config.yaml
hidden_size: 384
hidden_act: "swiglu"
init_std_router: 0.0238
lr_router: 0.000782
norm: "rmsnorm"
positions: "rope"
init_std_up: 0.0268
learning_rate: 0.000927
final_lr_fraction: 0.1
train_tokens: 325700000
max_steps: 4970
Below are experts of layer 4 (counted from 0) of a mixture-of-experts language model. Rows are named router (the router's row for the expert), gate (a neuron's input weights, with its number), up (a neuron's input weights, with its number) and show model dimensions 192-287. Each number is 50 + 10 x the weight over its row's rms, rounded and kept within 0 to 99.
Before each expert's rows: a language model's description of what the expert responds to. This comes from a sample of Wikipedia text that the model never trained on.

# expert 10
Description: Section heading words. First words of == section headings == in biographies and articles, such as Personal, Early, Career, History, Awards, See also.
router:58 51 37 54 34 41 44 45 42 40 48 39 51 45 51 64 60 44 57 60 37 56 44 46 34 45 44 59 57 50 52 42 42 34 63 47 50 34 34 45 56 35 43 50 48 54 53 56 40 51 55 52 55 39 43 49 52 46 55 38 51 45 38 66 64 44 48 49 59 44 48 47 55 61 61 66 40 35 51 52 56 34 38 36 38 44 38 60 43 40 49 51 54 68 43 35
gate1:52 46 46 53 37 43 52 64 52 59 43 45 52 45 53 28 46 43 44 55 37 65 58 33 42 72 44 54 27 56 49 37 44 48 45 38 62 49 46 45 36 37 46 34 51 42 40 37 39 52 48 42 37 50 65 53 58 44 41 61 55 49 51 58 51 46 50 32 42 49 42 39 57 47 53 47 41 38 56 46 43 43 46 33 33 46 37 35 37 61 44 58 32 58 45 70
up1:48 49 52 43 45 63 67 29 39 35 55 52 39 35 44 42 29 40 55 52 71 40 50 64 57 38 47 39 44 37 48 42 42 44 45 42 55 54 66 62 56 68 48 44 46 54 48 67 49 54 57 54 49 53 52 52 44 34 48 43 63 62 55 53 66 47 54 49 47 51 53 74 44 59 48 41 43 47 55 32 52 41 46 49 55 41 29 45 58 48 57 59 68 47 66 41
gate2:54 40 47 54 33 40 44 49 68 64 64 47 48 39 59 43 56 36 68 56 60 41 61 62 52 43 37 65 47 48 57 48 52 45 49 43 60 43 38 56 48 60 44 65 55 58 40 40 46 38 44 69 43 38 57 36 65 42 46 50 48 44 54 51 42 57 47 43 50 51 68 55 60 31 63 56 48 47 52 35 68 31 57 46 69 51 36 53 48 42 63 46 57 60 60 50
up2:59 41 32 50 34 49 47 47 35 37 37 48 37 50 56 40 37 53 45 62 48 45 60 42 66 53 50 60 59 56 37 53 47 41 50 56 55 54 60 68 75 56 52 40 61 60 46 56 48 46 59 56 52 52 56 32 28 35 38 30 60 48 32 36 38 36 36 46 48 72 56 45 42 60 55 59 52 72 56 46 41 56 44 63 41 54 64 33 54 34 54 61 65 62 59 41
gate3:35 50 44 42 58 49 57 40 47 56 48 61 30 39 58 60 51 50 51 55 39 49 28 37 50 41 66 42 53 38 40 52 44 52 58 49 50 45 51 45 49 52 68 61 52 60 39 39 67 40 36 40 58 54 52 44 59 50 53 63 22 65 69 62 45 43 31 55 71 61 51 45 56 48 44 61 69 57 61 41 50 42 52 55 53 43 43 53 61 59 44 56 58 47 57 55
up3:61 62 41 45 43 46 49 62 49 41 60 32 72 35 36 38 30 28 49 48 59 54 52 48 31 44 50 53 34 36 43 45 46 60 34 28 40 71 48 60 58 57 49 47 56 60 60 39 36 35 57 52 42 45 48 30 69 56 58 55 64 58 40 57 47 53 33 51 50 42 47 39 38 51 57 38 58 49 36 66 60 49 52 41 39 44 58 41 63 68 43 50 60 56 51 58
gate4:42 46 51 57 47 47 43 53 57 28 53 43 74 55 43 55 28 35 59 64 40 38 68 54 46 59 47 54 49 59 73 47 46 46 45 53 52 56 43 28 57 53 57 47 38 52 58 50 46 61 55 38 32 19 61 39 32 35 48 55 51 51 53 41 70 37 42 63 48 41 53 35 59 46 59 46 48 49 46 39 70 43 47 46 47 37 54 37 40 43 57 50 52 41 43 47
up4:48 63 57 34 57 34 51 46 52 53 39 43 53 57 35 51 38 60 60 31 60 63 41 57 68 34 42 47 34 43 35 67 44 51 44 42 45 45 59 56 42 46 55 50 50 58 51 49 59 50 49 50 51 50 49 50 52 68 46 53 63 49 53 51 52 54 57 41 50 43 60 56 49 41 43 47 39 52 49 65 49 69 74 53 46 51 60 52 34 70 57 56 42 48 46 71
gate5:39 55 42 34 47 80 32 45 52 53 38 49 58 41 63 58 52 65 28 47 40 56 44 44 44 62 59 52 42 39 52 64 53 42 45 49 45 60 55 61 44 35 51 68 70 31 43 49 63 64 47 50 54 69 56 42 37 43 55 64 57 44 46 45 43 33 39 34 54 46 49 66 43 61 58 61 43 51 68 33 54 38 42 52 49 28 59 49 66 67 69 51 51 60 62 74
up5:48 51 37 42 49 46 46 50 57 45 70 59 46 46 49 64 66 44 42 45 55 50 46 42 58 45 45 63 52 61 63 57 58 55 52 48 56 41 49 45 62 45 43 43 29 62 75 43 27 57 20 64 64 62 47 46 67 53 65 48 32 48 44 44 49 50 47 52 33 59 49 54 45 60 43 64 35 53 60 30 65 40 45 59 46 63 32 55 38 61 53 48 54 66 53 59

# expert 14
Description: Name word pieces. Word-final pieces like y, ay, id, ry inside foreign names (Kenyatta, Onyewu), plus nouns time, way, death after the or his.
router:42 67 65 44 44 48 59 49 32 65 58 49 60 55 51 48 53 19 56 54 61 45 39 47 63 39 35 59 43 40 52 49 49 45 69 53 40 49 47 61 47 55 56 50 51 50 56 60 39 40 38 63 41 48 39 71 46 41 51 42 50 47 44 66 33 60 64 69 56 44 55 57 40 39 46 56 46 45 42 60 45 45 61 45 52 25 57 46 25 39 51 53 51 40 67 44
gate0:57 62 49 39 50 55 46 41 56 35 57 45 30 56 56 59 29 69 44 60 43 50 50 67 51 47 53 57 35 59 39 36 44 50 40 56 60 59 52 60 41 47 52 42 42 67 44 32 68 37 50 45 42 51 54 35 25 52 61 48 57 63 49 54 58 64 68 55 70 69 50 33 55 76 51 52 69 50 35 54 59 60 52 58 30 59 40 62 47 60 53 45 36 54 60 33
up0:65 63 65 48 45 40 53 54 72 39 59 55 39 43 60 55 37 49 63 33 71 55 54 40 54 55 50 54 58 42 46 61 32 40 17 60 59 48 41 70 38 43 46 41 45 66 39 60 41 59 47 61 43 50 51 39 61 48 45 63 46 58 62 43 69 72 47 44 55 51 47 46 45 51 38 49 47 41 59 56 60 58 60 46 63 40 49 48 55 46 37 56 47 45 55 43
gate1:59 65 41 55 52 43 46 47 46 56 31 45 64 54 46 47 37 60 56 56 55 40 43 35 51 50 41 51 33 39 74 56 55 48 54 55 61 48 57 61 44 52 46 55 43 49 43 49 43 35 58 58 51 57 31 47 59 32 54 32 42 28 38 57 56 57 36 60 42 49 56 54 54 60 45 55 47 44 47 62 62 44 51 60 55 63 70 64 58 40 38 55 47 41 61 48
up1:57 54 64 41 67 35 44 35 66 53 53 58 56 55 60 51 39 61 49 49 53 42 52 55 48 50 42 57 38 47 43 62 49 43 24 39 55 36 51 40 35 54 51 49 41 43 55 55 44 57 57 53 54 36 50 51 37 53 36 46 52 50 57 66 52 48 52 57 39 52 53 42 55 55 38 55 55 40 57 47 58 50 30 62 55 60 59 54 51 62 52 61 30 59 43 62
gate2:54 59 51 54 42 61 61 41 69 36 61 38 34 50 27 52 42 49 44 48 59 37 40 53 30 34 40 46 44 48 56 54 40 40 42 45 49 69 56 38 66 51 50 57 52 57 42 60 46 55 55 57 58 62 42 49 44 57 31 51 42 39 57 55 52 64 58 61 58 22 58 59 56 41 64 27 56 50 62 56 52 44 51 37 25 65 64 43 67 42 52 51 54 52 52 52
up2:48 55 53 57 70 53 43 54 56 33 44 61 52 56 46 57 66 57 51 40 57 30 47 54 49 39 66 39 46 62 46 34 65 42 36 45 49 67 48 55 63 65 50 53 56 61 48 44 39 46 40 58 44 50 55 58 40 54 55 47 62 45 45 58 57 42 30 36 48 67 55 43 53 69 43 51 55 38 66 29 40 64 49 56 52 43 46 48 36 66 29 50 44 38 21 51
gate3:41 51 53 45 46 54 49 52 43 50 44 55 47 48 49 45 44 48 54 51 48 53 54 45 50 53 39 61 63 55 55 54 63 44 34 25 53 46 44 46 49 62 59 39 46 71 51 40 43 56 40 53 35 41 33 43 39 51 45 46 58 58 46 64 54 52 55 35 48 64 56 54 50 46 43 51 69 42 32 52 72 61 54 58 57 39 41 40 53 40 59 50 48 52 80 50
up3:32 50 59 52 52 46 51 61 46 60 50 66 48 54 47 44 52 53 53 51 53 51 54 38 36 59 51 50 51 42 52 65 60 26 48 68 46 49 51 34 59 44 40 56 66 48 37 58 44 58 56 48 38 48 64 47 72 42 47 56 63 23 47 43 48 73 31 53 63 32 43 44 62 39 47 49 59 39 62 44 70 49 62 44 40 59 57 70 42 47 53 57 34 44 53 46
gate4:43 52 24 48 38 52 66 54 24 52 52 34 68 45 63 64 53 64 40 54 56 33 58 49 53 68 39 44 59 40 48 57 40 35 40 68 54 36 39 40 53 63 40 41 54 42 61 42 51 47 55 54 36 51 72 60 43 56 51 48 60 56 48 52 62 45 52 62 50 61 58 35 37 38 35 51 51 52 38 50 51 48 45 56 35 63 41 42 76 59 59 45 62 71 54 48
up4:55 54 40 63 66 32 34 42 65 71 67 48 47 44 41 51 52 45 41 38 49 50 30 34 51 54 48 53 45 64 64 48 39 44 47 25 53 48 52 50 38 40 56 58 66 43 45 35 48 66 50 51 50 35 55 55 41 43 52 40 54 46 69 48 57 38 40 59 35 53 45 65 35 49 56 59 37 61 62 32 36 53 36 21 55 66 51 50 49 48 36 58 55 66 53 85

# expert 25
Description: Census ages and career verbs. Census demographics phrasing such as 65 years of age, from 25 to, and biography verbs like worked, lived, attended, served.
router:56 41 37 63 55 52 55 70 38 39 49 67 40 54 55 51 38 63 27 57 68 52 30 53 53 44 41 56 58 64 38 42 51 42 48 40 58 45 45 42 44 69 32 59 44 57 63 48 54 53 67 45 44 54 49 41 65 54 65 29 31 50 54 59 61 38 60 54 30 58 60 54 50 39 57 32 50 37 33 53 47 65 46 54 57 52 63 49 58 47 50 55 42 56 53 57
gate0:48 68 53 36 60 60 52 42 49 62 59 42 33 40 56 54 42 71 57 47 60 57 42 66 37 24 65 50 55 64 48 54 57 38 46 36 65 55 48 50 56 47 59 50 58 61 33 64 57 43 48 56 53 35 66 45 55 50 43 45 48 49 67 42 52 48 39 41 59 61 37 40 45 58 34 53 58 68 42 39 47 42 45 43 47 39 46 50 62 59 48 50 43 49 43 58
up0:51 55 59 39 58 56 58 51 77 54 59 45 38 51 65 56 55 55 49 55 59 37 47 42 69 64 36 52 51 32 55 58 59 43 48 35 38 41 43 69 66 39 52 30 43 38 56 42 56 44 33 49 57 50 45 25 45 44 46 55 37 58 61 45 58 43 47 48 39 52 36 35 64 71 54 52 46 52 57 33 33 41 44 52 73 51 56 46 58 56 61 54 46 59 53 68
gate1:40 46 47 39 67 73 45 24 37 43 60 46 50 41 48 40 44 49 28 43 30 34 66 49 44 44 52 57 42 47 57 43 59 54 46 47 35 42 49 49 42 37 27 48 57 52 80 53 42 55 49 47 71 49 57 36 51 46 54 47 62 33 46 40 49 53 37 47 51 42 48 69 41 73 39 56 41 54 52 67 51 42 59 50 67 42 36 48 54 60 53 51 72 40 40 47
up1:49 40 50 35 61 47 69 47 58 44 42 50 38 23 64 40 51 29 63 30 54 55 55 30 36 41 35 37 57 52 56 49 29 34 26 45 61 69 53 66 48 41 39 45 42 53 79 51 32 65 55 56 59 37 47 52 59 48 42 42 53 47 58 55 47 44 42 50 46 60 62 51 53 53 53 26 41 47 40 71 57 49 49 41 47 65 58 53 47 51 53 54 57 62 24 38
gate2:40 40 38 43 29 51 43 55 54 57 52 50 51 43 36 42 37 46 56 69 50 36 64 40 62 34 27 64 55 49 39 31 69 53 42 42 51 44 48 46 41 49 53 51 44 53 33 53 45 60 28 39 50 48 38 63 51 30 49 69 59 29 37 54 25 40 34 57 52 40 49 33 52 64 59 67 50 48 55 28 44 60 50 58 35 45 41 51 42 29 60 47 47 48 39 47
up2:66 61 54 31 65 57 48 64 63 60 63 45 38 44 23 41 41 52 56 24 47 45 37 72 49 46 55 49 39 45 54 56 42 54 47 62 37 46 39 39 51 52 57 44 62 59 53 62 42 53 52 42 57 46 59 56 52 60 78 48 46 34 39 43 66 54 55 76 62 43 67 50 48 52 32 48 44 43 49 53 54 66 33 42 36 40 44 44 55 47 39 40 52 50 35 47
gate3:45 50 35 53 47 48 55 60 45 53 58 58 51 43 39 50 62 34 58 46 57 42 59 54 65 50 45 37 37 43 48 39 50 57 46 59 44 61 40 51 37 35 51 43 72 45 71 56 56 56 41 70 29 76 52 46 61 56 45 50 56 60 43 51 39 54 58 49 69 47 58 36 52 33 67 53 51 58 40 51 51 59 51 50 55 48 58 61 56 39 33 51 47 47 60 56
up3:40 38 53 30 64 43 56 54 49 44 60 47 64 60 54 56 59 54 43 53 50 58 46 31 39 53 64 59 50 43 36 36 62 48 65 36 49 44 36 59 60 40 45 57 46 42 47 41 52 54 42 71 53 52 51 59 51 43 58 47 42 51 52 38 57 54 56 64 60 56 41 51 53 68 47 38 49 33 35 62 52 53 47 31 57 60 51 47 42 62 50 56 66 61 38 48
gate4:57 57 43 56 66 69 63 51 52 62 61 54 42 53 43 58 67 48 45 77 51 39 50 43 49 53 55 35 54 51 57 34 65 67 49 56 55 44 65 59 60 37 66 63 52 55 66 42 50 35 50 47 43 50 42 53 38 38 65 52 56 65 43 22 57 52 51 39 45 46 71 50 59 65 37 56 59 54 45 44 46 20 46 50 49 51 53 45 61 43 50 61 51 50 47 39
up4:36 52 50 45 51 40 42 56 53 43 51 30 54 62 39 60 27 59 53 43 56 50 53 50 65 33 36 50 27 53 50 47 36 52 34 62 49 45 51 47 42 55 40 36 51 52 43 64 53 53 38 58 62 40 58 53 48 43 45 67 57 63 56 59 45 66 54 49 52 42 50 31 38 34 63 41 56 50 33 31 56 67 37 37 48 32 59 66 34 43 31 54 42 39 52 38

# expert 22
Description: Table rows and headings. Table pipes and separator rows, heading markers == and ===, and words like the, known, originally, sometimes before descriptive phrases.
router:61 46 48 50 41 46 56 46 59 62 35 32 41 61 51 43 34 59 63 56 61 48 49 56 60 58 54 49 63 51 69 35 54 65 69 63 47 40 54 51 63 48 54 48 51 45 30 39 48 68 68 56 58 57 54 32 62 53 66 43 46 47 56 63 53 63 55 55 56 53 42 40 41 56 46 42 57 40 47 48 54 52 61 54 46 31 35 40 58 70 48 35 58 70 59 38
gate1:50 38 43 42 57 67 41 44 53 54 38 47 42 49 35 42 65 66 50 36 44 61 53 41 39 52 35 48 33 67 64 52 54 41 66 34 40 41 34 39 43 56 46 51 47 52 50 50 27 32 50 55 57 44 41 61 48 51 38 47 43 49 69 52 45 70 52 47 59 44 43 58 57 54 71 55 46 47 40 53 46 45 64 57 45 47 35 64 47 40 51 43 45 43 49 43
up1:52 34 55 48 56 44 31 50 53 44 41 46 68 53 42 36 46 54 53 36 50 46 48 50 51 52 49 39 50 41 65 76 52 30 47 33 56 49 33 49 38 49 53 63 53 52 48 49 52 46 47 51 53 45 50 45 57 59 54 38 48 57 53 63 58 62 51 49 41 59 52 36 51 54 63 54 57 55 45 36 37 63 56 50 51 41 43 59 50 52 62 49 56 57 55 50
gate2:42 61 46 56 52 49 34 46 34 34 62 41 55 43 34 51 56 64 53 68 70 60 45 39 55 53 57 53 38 44 41 45 39 53 57 42 73 52 35 51 45 64 62 65 51 47 37 55 45 52 51 35 54 39 52 43 52 45 61 53 58 50 46 55 55 48 38 60 38 68 49 43 50 49 56 58 53 60 46 58 60 64 42 43 44 56 61 45 52 50 33 34 29 47 51 50
up2:33 39 26 55 49 59 31 62 57 54 48 49 48 48 37 32 51 41 53 62 50 44 46 71 56 63 39 52 39 69 58 58 51 40 50 48 41 49 54 41 34 44 55 48 61 58 37 52 56 46 63 42 38 43 47 26 60 53 47 59 66 42 58 45 43 59 47 47 51 64 50 48 49 64 54 57 29 47 57 45 45 44 78 45 41 42 37 47 58 45 54 50 54 36 69 64
gate3:58 33 30 65 44 40 63 66 58 73 46 47 64 63 68 56 55 50 40 57 35 40 51 37 51 46 55 43 36 56 51 57 48 48 66 60 45 42 39 47 53 47 42 51 54 36 51 41 43 44 56 55 26 50 55 33 45 38 33 28 45 42 58 51 57 26 53 41 55 62 52 33 60 48 57 70 65 37 51 29 46 45 54 64 75 55 46 69 54 29 35 34 45 48 57 53
up3:67 61 50 72 56 48 59 34 58 38 60 46 40 49 51 38 43 47 49 35 37 65 38 32 74 41 48 54 33 63 28 60 46 70 67 54 25 49 67 49 57 37 46 53 47 40 44 40 57 56 53 62 49 62 38 60 60 47 41 49 55 35 57 46 55 38 73 56 49 43 54 44 55 40 38 31 60 44 40 45 43 47 45 57 73 67 56 62 50 44 46 41 50 57 57 58
gate4:43 58 57 45 67 53 50 47 54 70 60 38 51 79 53 29 50 32 57 56 42 60 64 70 38 55 67 53 46 57 55 59 65 26 49 39 59 58 50 43 65 33 61 61 32 51 52 46 58 40 46 69 63 61 49 51 54 49 57 53 24 27 65 44 58 55 50 46 47 53 60 63 40 70 43 55 54 61 46 50 47 60 48 47 69 63 58 60 53 50 34 46 52 50 50 30
up4:58 60 58 58 47 56 45 63 68 45 38 48 34 63 44 42 44 56 44 62 43 39 35 43 61 40 34 41 33 51 48 37 59 44 57 53 61 40 47 37 50 59 47 36 67 37 50 54 37 64 53 62 58 33 43 65 50 59 57 69 61 54 44 48 60 59 55 59 66 48 50 47 46 41 44 48 45 48 17 37 45 57 41 66 48 54 65 48 43 66 33 44 50 44 45 35
gate5:40 54 30 48 70 68 59 52 49 32 33 32 50 48 55 28 61 51 62 49 34 41 58 53 46 53 56 53 44 54 50 53 54 57 44 54 43 56 58 61 52 51 52 40 67 62 49 59 58 38 48 50 59 72 47 45 41 40 54 46 58 66 53 37 56 22 44 61 64 60 55 45 56 45 55 51 40 64 51 42 64 55 42 43 48 50 51 48 52 41 38 64 66 55 45 66
up5:44 50 47 59 44 53 44 47 54 53 52 58 47 33 36 61 55 58 51 64 43 67 37 67 60 36 55 28 27 41 51 46 48 42 44 50 48 49 48 69 46 47 55 63 64 46 61 55 54 45 44 51 50 47 62 48 72 49 54 52 62 58 77 56 58 79 44 54 46 48 41 35 49 59 59 40 62 58 54 53 49 39 39 53 46 32 48 45 53 40 57 59 64 44 49 28

# expert 3
Description: Name fragments after capitals. Word pieces right after a capital initial in names and titles (P-ric-ed, F-n-atic, Skáldsk-ap-armál), plus digits in scores and dates.
router:51 61 56 51 59 44 51 45 64 46 44 62 55 54 49 64 48 51 31 64 39 45 41 59 57 27 40 58 57 49 46 48 50 49 55 50 67 45 36 45 56 37 52 67 51 42 67 58 46 38 47 65 41 45 54 59 35 66 58 57 68 30 56 59 53 54 68 56 50 54 54 55 58 38 38 61 51 44 47 54 50 32 67 44 65 34 56 50 53 53 45 56 43 65 65 61
gate0:46 31 43 61 50 50 53 55 63 46 71 60 56 48 59 44 48 60 34 33 59 52 48 40 55 52 55 37 45 55 66 54 57 41 85 37 40 44 62 38 43 37 56 46 69 48 62 59 58 48 53 57 48 65 44 48 57 42 70 53 70 39 68 48 47 67 42 50 40 66 64 55 49 50 33 51 71 37 61 37 46 60 41 51 52 35 57 43 52 77 43 47 51 47 47 51
up0:52 50 69 43 55 35 55 66 38 59 56 41 53 62 41 39 63 45 53 49 43 52 41 32 40 31 43 61 50 49 48 36 39 44 55 32 48 54 42 48 44 44 48 51 34 51 43 41 58 40 48 65 55 57 65 60 61 53 43 54 55 52 51 48 45 64 48 55 54 59 33 51 33 49 65 65 60 52 51 46 44 45 33 41 56 57 61 50 40 55 67 62 54 49 56 61
gate1:83 72 41 52 57 57 36 53 38 55 57 53 59 54 39 40 34 46 47 51 56 47 46 46 57 50 47 50 46 40 39 60 44 38 55 53 45 40 50 34 59 53 44 62 61 53 52 47 40 70 50 49 34 38 42 46 68 37 62 39 70 34 62 49 41 37 55 72 66 31 60 49 60 37 32 61 39 49 39 35 46 41 72 48 57 52 65 34 41 31 38 40 60 47 42 61
up1:37 46 36 47 50 52 82 45 44 47 60 64 50 64 62 45 72 59 60 47 49 51 58 61 50 45 39 44 47 40 57 43 52 52 50 68 43 59 56 59 57 54 62 71 41 52 40 56 55 50 72 55 39 74 42 57 45 64 31 47 30 53 44 48 31 47 75 51 46 47 49 38 44 38 31 58 62 43 52 10 45 29 51 46 56 59 61 47 39 41 45 27 54 59 57 47
gate2:46 45 67 41 62 56 48 39 42 62 44 41 52 44 60 45 32 68 62 63 57 48 70 33 67 56 40 42 52 60 49 57 43 44 60 52 39 62 65 68 64 51 41 61 66 43 44 48 54 55 40 60 47 51 43 41 50 61 52 48 47 55 37 36 41 67 49 49 66 52 70 39 58 46 50 54 63 30 39 38 52 81 49 61 67 58 42 63 54 46 41 59 39 63 34 48
up2:61 50 48 36 49 55 60 40 41 51 52 62 47 33 43 70 51 63 65 53 53 63 45 40 49 57 37 51 56 47 56 48 40 50 48 48 53 40 52 46 52 38 45 37 55 44 48 24 42 54 30 49 60 30 51 50 44 52 65 51 39 54 57 42 76 69 55 62 47 39 57 44 53 41 37 48 37 43 60 43 65 41 65 57 56 42 57 60 41 43 46 29 35 56 49 57
gate3:40 58 47 39 40 59 54 57 44 63 70 51 61 53 48 52 49 33 50 52 50 58 57 31 30 42 54 59 44 48 49 37 34 39 46 49 33 50 68 39 53 42 53 43 58 62 59 42 65 58 35 38 40 50 42 40 50 33 58 54 41 52 45 50 41 72 49 51 45 54 39 70 55 68 56 57 74 49 40 46 51 48 49 57 43 51 58 43 36 40 51 54 51 63 50 33
up3:52 34 53 59 47 40 54 45 61 57 46 60 60 55 48 42 53 39 38 45 40 71 69 62 48 45 55 53 45 55 50 49 47 52 49 34 60 54 39 63 63 63 47 29 40 45 40 60 39 43 37 51 48 40 51 45 59 33 54 46 61 44 52 32 47 38 58 40 42 36 48 46 48 42 57 70 35 77 52 47 54 56 56 53 46 48 37 47 52 52 52 55 41 44 55 68
gate4:41 20 59 51 52 56 51 48 44 39 60 52 66 31 28 60 26 54 56 58 55 29 48 47 57 61 34 42 51 55 55 69 48 62 53 70 62 43 51 42 55 31 62 38 55 41 49 53 42 56 32 55 55 31 23 48 43 29 55 45 33 43 38 48 56 65 49 50 62 54 42 42 66 74 56 59 44 56 50 53 53 40 47 50 38 40 40 54 58 46 65 51 49 68 60 54
up4:38 41 48 47 50 57 44 53 45 37 48 32 50 65 31 57 38 56 53 28 52 39 63 37 49 48 63 47 30 51 46 34 66 58 69 61 51 39 63 53 54 60 51 61 58 57 45 61 62 31 46 43 48 57 53 45 56 56 65 50 52 36 50 43 41 56 42 40 71 57 60 63 37 42 42 63 48 60 54 72 55 42 50 56 62 51 51 40 39 35 38 53 51 64 48 51

# expert 24
Description: The and ordinals after was. The after she was or he was in biographies, ordinals like first, third, fourth, and leading digits of numbers and table cells.
router:56 50 43 39 49 56 51 48 60 51 50 51 79 66 56 32 50 55 36 61 59 57 45 39 45 47 62 68 53 51 73 46 66 55 65 59 48 52 44 55 76 52 60 61 32 46 80 45 32 54 61 39 50 37 26 49 41 36 51 43 32 63 51 31 50 55 49 49 66 43 48 57 51 65 58 35 51 45 50 59 53 31 40 37 44 34 56 41 39 49 48 56 49 52 61 58
gate0:51 54 60 68 43 56 19 36 45 53 59 35 49 27 49 69 44 36 50 49 44 52 49 28 53 59 47 61 45 60 39 42 44 53 52 48 43 49 64 45 40 44 62 54 36 51 63 42 55 49 51 57 33 52 67 52 51 51 65 63 52 69 49 50 70 43 47 47 55 42 56 39 49 38 34 58 60 50 43 54 41 38 33 73 49 55 45 57 45 49 46 56 42 58 35 58
up0:73 65 43 51 35 36 45 51 65 51 48 52 43 50 61 52 27 43 51 62 64 62 66 37 64 49 33 60 52 55 45 57 42 62 54 56 42 43 51 56 35 37 61 45 58 45 51 71 36 59 43 60 42 44 37 50 60 42 40 55 53 45 50 43 65 45 65 60 51 43 35 50 54 42 41 52 42 43 33 52 33 31 47 51 62 51 54 40 66 57 57 49 25 43 46 59
gate1:51 57 44 36 49 37 42 47 62 60 39 32 59 49 52 52 69 46 56 62 41 56 45 59 52 26 57 33 66 48 52 61 45 56 59 44 47 58 53 50 41 60 63 52 38 54 50 45 40 56 67 54 62 44 50 39 45 46 58 62 45 64 74 57 45 54 64 46 57 49 50 57 38 51 51 39 81 46 60 38 31 52 40 54 53 50 50 37 44 67 53 30 53 29 45 46
up1:56 48 37 47 64 60 72 49 44 50 73 54 47 61 57 63 55 55 37 45 44 34 54 58 51 43 45 47 45 39 61 50 39 73 42 36 35 45 39 64 59 44 42 43 50 44 50 70 47 44 59 42 52 65 66 66 26 44 62 57 48 58 58 47 57 35 60 36 56 50 45 52 52 38 51 43 43 51 60 27 45 62 50 58 57 43 33 52 44 50 48 31 51 66 51 54
gate2:52 73 52 46 38 66 59 48 65 41 49 50 56 59 52 37 47 56 49 28 44 36 56 47 56 54 62 65 61 40 57 52 47 62 43 54 37 47 45 58 56 33 27 46 60 53 60 56 37 49 37 49 36 45 65 56 80 43 42 59 50 53 25 56 42 60 51 46 75 68 46 45 47 46 53 73 48 47 20 55 58 40 48 58 40 56 57 50 42 44 40 39 44 49 33 41
up2:56 59 42 48 51 40 55 71 61 37 51 44 48 59 49 60 45 42 44 58 51 39 50 68 58 45 48 54 54 58 57 62 51 56 39 57 55 55 57 51 45 67 41 49 55 61 43 57 72 43 71 48 43 46 33 60 45 57 59 49 57 55 54 72 53 43 39 36 40 55 41 63 32 56 49 28 49 62 45 49 64 35 55 44 61 38 47 56 43 52 68 60 67 53 64 41
gate3:53 59 37 71 42 45 51 66 34 51 40 51 55 51 52 52 50 43 44 68 44 64 60 43 40 39 49 39 49 65 35 49 43 60 40 66 47 46 55 56 68 54 41 56 54 47 42 50 55 52 71 40 45 64 44 34 62 48 49 62 64 63 62 62 46 31 67 51 44 58 38 43 48 53 36 58 57 58 66 48 37 47 42 50 67 50 56 51 48 61 42 30 62 40 37 47
up3:76 59 59 37 60 67 67 39 61 50 58 18 53 38 54 58 56 50 52 46 62 65 48 60 60 47 63 57 61 62 58 57 52 48 59 57 30 52 45 21 38 54 42 46 45 46 56 59 63 63 49 44 46 57 42 59 62 42 54 28 61 52 68 46 76 49 37 53 49 57 60 55 61 55 50 62 49 45 43 56 53 67 71 36 33 48 45 42 61 30 67 57 65 61 54 46
gate4:56 55 49 54 49 52 61 52 55 46 48 54 49 57 48 54 49 51 44 41 52 63 69 52 55 52 48 43 53 44 53 65 50 49 41 53 57 60 48 57 61 49 43 41 47 33 46 49 39 42 43 37 50 41 40 63 70 81 52 38 62 61 55 45 43 28 41 41 59 53 59 64 68 44 48 43 58 65 32 40 54 37 30 43 54 41 51 45 55 37 59 39 64 44 42 58
up4:49 42 49 53 57 37 53 47 39 65 55 63 67 53 58 57 35 56 60 38 58 60 65 54 46 42 55 66 48 44 56 42 56 44 65 38 58 46 27 53 43 34 51 57 50 42 71 55 45 61 44 36 58 37 50 66 74 60 51 59 48 53 52 55 39 56 45 46 54 58 55 54 59 63 57 52 42 50 58 73 65 51 46 38 59 62 62 63 29 51 45 59 45 35 49 54